python train.py --experts_per_token=1 --d_expert=192 --d_shared_expert=192 --positions="rope" --parallel_block=false --weight_decay=0.18 --lr_head=0.0387 --doc_mask=true --dataset="wikipedia_en"
Below are experts of layer 5 (counted from 0) of a mixture-of-experts language model. Rows are named router (the router's row for the expert), up (a neuron's input weights, with its number), down (a neuron's output weights, with its number) and show model dimensions 96-191. Each number is 500 + 40 x the weight over its row's rms, rounded and kept within 0 to 999. Numbers have three digits each.
After each expert's rows: "comes after" lists some tokens at least twice as common just before its tokens as in all text; "raises" lists some tokens whose logits its average output raises strongly, later layers aside. This comes from a sample of Wikipedia text that the model never trained on. Tokens count by the router's weight.

# expert 4
router:514512496510508483500435536449491494536579497442480484536427471539482437529491543556486472482471539515579498470435462514546474546456462468495492546451522498488456467431498503496564519540439464489496481516567457489511525489498579517520500562553515509424440547431508479512558508487465523529
up4:507462483494524465485460557437521498607502499416520522557494498539473373531464483537468487536531535491576462516453459553554565569483436485513499547489489540560482490487540530492515504543445506505535479519560492491566508547477499514538491498551510571466473559431433493481519523484464469512
down4:493573546474570534424540543510547527413467535571499431502539428555481496589534562486455409506388520442452583511439510506485498470534537441555492485482530459460596506494463434476493523512527468486535530490482488550491532469454494561483514535417484459486519523469562489538482518588533517577
comes after: " ", " (", "19", "'\n", "36", "$"
raises: "://", "ogan", "ographical"

# expert 17
router:466472549481552482530433516401524470570503480466511521561434472567445440483537549528505467466553516513550457492465424548551468584461471457473457538487481496472479452507556516491592570536453437534458474521576471506501511539517477519514508474520514489457477492429470538487551446444472493520
up4:446488488496467502540477481536549498576500495517455494521485416520521459472498476468497537397492572496538567521445502474535463521563474512513394512511512479516510485515530509512500519492441462519506461522642490502545559557529524496504457544521511504507499498489492547484439587494478572572
down4:509426487461481480517552507343433436535456477486505496521498444453509443489551488481532570459487507498506440503552516565483444391536583425507500460500473504460478491491486478555530419496523512570519420506562509499450527481498451474481527548478557519528456508478555463483520544512525502507
comes after: "-", "\n\n", "==", " •", "|", "Personal"
raises: ":", "(s", "board", "="

# expert 26
router:516523499526500487510436529448491515535572494444481475528429461537481446543478517561481486458463541514569494456435474507548477541455460474491505538456528490480439444437497493496586515540429458466502476521567458486514536498501578527539499568550526511430442537432512488505568511497473525526
up0:432429538495555486471482512441444433496441559464505587531394457496535443468489488492480483474454486478524500476353468537553504579456462471456397498475448536478547481487578475457500504515476474475453495479526453466527485479479506527585533511529508465413494514504450467532559519527531516551
down0:439426534534531467560438487485471613499527547468500530438433532536500514508467507549480539534397581521486492475418433555502495496463558530511462488544487419435492439514551569514449501522414512532570479472505508527522472496467528523489583463584494501462502580499497515487485454534477476431
comes after: " |", " of", " -", ":", ";", " –"
raises: ".)\n\n", "play", ".)", "ening", " ranking", " respectively"

# expert 11
router:504524489515506482494440539445504493542562489450471486531433459539459450542478545560490474477459531516575496460437472515549490543458464471499505544447535496483447456437496502496583513533438467478498486527558451487522526491509573529526507570546523508427442543427500473502558518481461531527
up0:508476475509472547555477469493457495571528450450494514607476453513516529515517482483482491450468520557509414555515460502560522487496454443476515509455494486472472508452550557465559497543419429488511488520499501535447485471517499538499513471526467510375471483482470499476476479489538511550
down0:508498510529437520464521444499530512508460505492479578534550490472552525574517529507515549529480538534501469475521472488474551491497427504536546412548528503464459530546445534539499538570442501487437492434520551449528599488471549402500534494461457497512522432555481510522491457510491450462
comes after: ",", " of", " and", "),", "12", "11"
raises: "our", "oring", "ô", "ire", "ison", "ires"

# expert 15
router:526450563458513438479456531398532480585515519385504535517482434576481482521453498498467441514502557500576465486466465520557478513503453471504482565466495510539505483425520533506542513583452458508542477495570490480486494514488516486559509512545563524422466529465519493481505477465472475507
up4:547491466487424500500422423459530455438475478426604506496467444554469474556406527477504523495530488558513430447442484516539497509565477510467512529509509557455488480430440498496508535528489460532557532454503517473455507488561512475594552482524531509504486538525493466399484486471560530524
down4:524577515521478468519544536544500456484475495473410463474452518540537611458561519494516459462565529471460538471471525523457500449507432479536479577509550496469461445530506568513562423471494494468506471502429501598520483434509526424469482478433533503536482437529575530556490502568457495507
comes after: ",", " in", " January", " March", " September", " July"
raises: "-", "20", "19", "th"

# expert 0
router:508513514517489491494417540450488522537592502460494485529432452540457457530480498554492473496480526507585494468445455493544484543450459463476487544438520505514467454454512493506556515541429462475484490508557466486525514524510557515506522555553543500440443529431493473516559503473452545524
up4:490485503502496545542476531404492446476523493477526515487483417531541531469460521525519504524531560469589529476540468591526487509502529508440463540491523425460502510495405477454464510499453439493548513519565494492515447507518498543553527483568583560476497523457477476538523497503476465519
down4:436492524533506551510523559495514471490466526538436498446504460475526515473531498476548472622492438536515490491526595521537530431499494498502516458528476506523487503484554397539521543534460526498517507452483547498496479474536466497528519537461504502572498499499487442536496492503486464387
comes after: " |", "1", "6", "–", "3", "2"
raises: "atter", "rand", "urb", "ree", "jee", "rid"

# expert 19
router:503513502520495482486435543449493497541564482443471485525429456535460447526469522563503475480471544527575490463444467514541477544454460477505505541452530503478461458441494511495572527530435472471499490520563453485531552494508562528523515563549525509427449550434509477510558527468462519519
up1:518476513489582456460498547480494457581480486465527507549488493550516468510522547549524477500576506525560420541431510544532477515452458404477464553495444503531518460448501610469474554512430552507523445485526407523535463496547534486522466516520498485484415531445534508467506518501475502476
down1:552514503550407436395537473505513539455587477567519537413470554546528534554491486440500492491492512432551508509528446480489483517540487484523450479487429468548520466496504495570428525581484511476526525512503460505491489521481504499431459547465526579509515508549481469432520515558554507443
comes after: "|", " |", "20", ";", "19", "°N"
raises: "ul", "^", "unction", "uled", " Suborder", "usc"

# expert 45
router:471481477493547502537449537434489502537558442441534516541437464523523466470480517536509503444558556501562499493474445556585435533489457475454428517472445506480460453449507524505532572518432447454493477552540441444527483534540544554527488490548521537435455542429492486480546506473481514542
up1:547490515533518482495500516481527511518535516477513533572533499542408464497492556511478514455554459545524554449470466415490455550473520467445535517458529483475485485520463548463543433448462448556468530473524521476479558439483563530395552520516546532497420507425509503474546490527426515547
down1:549448495517473501533514511487487546514457527506439449523565522446539521460564496435461518504498426529480501529495591530496596374511535471526537486517500503459488526528541474493504563479508470497450513539522435437508559574523483477511425535502529527596515464543512540532572508523519443476
comes after: " |", "==", " %", " |\n", "|", " Votes"
raises: " whom", " Source", " have", "}"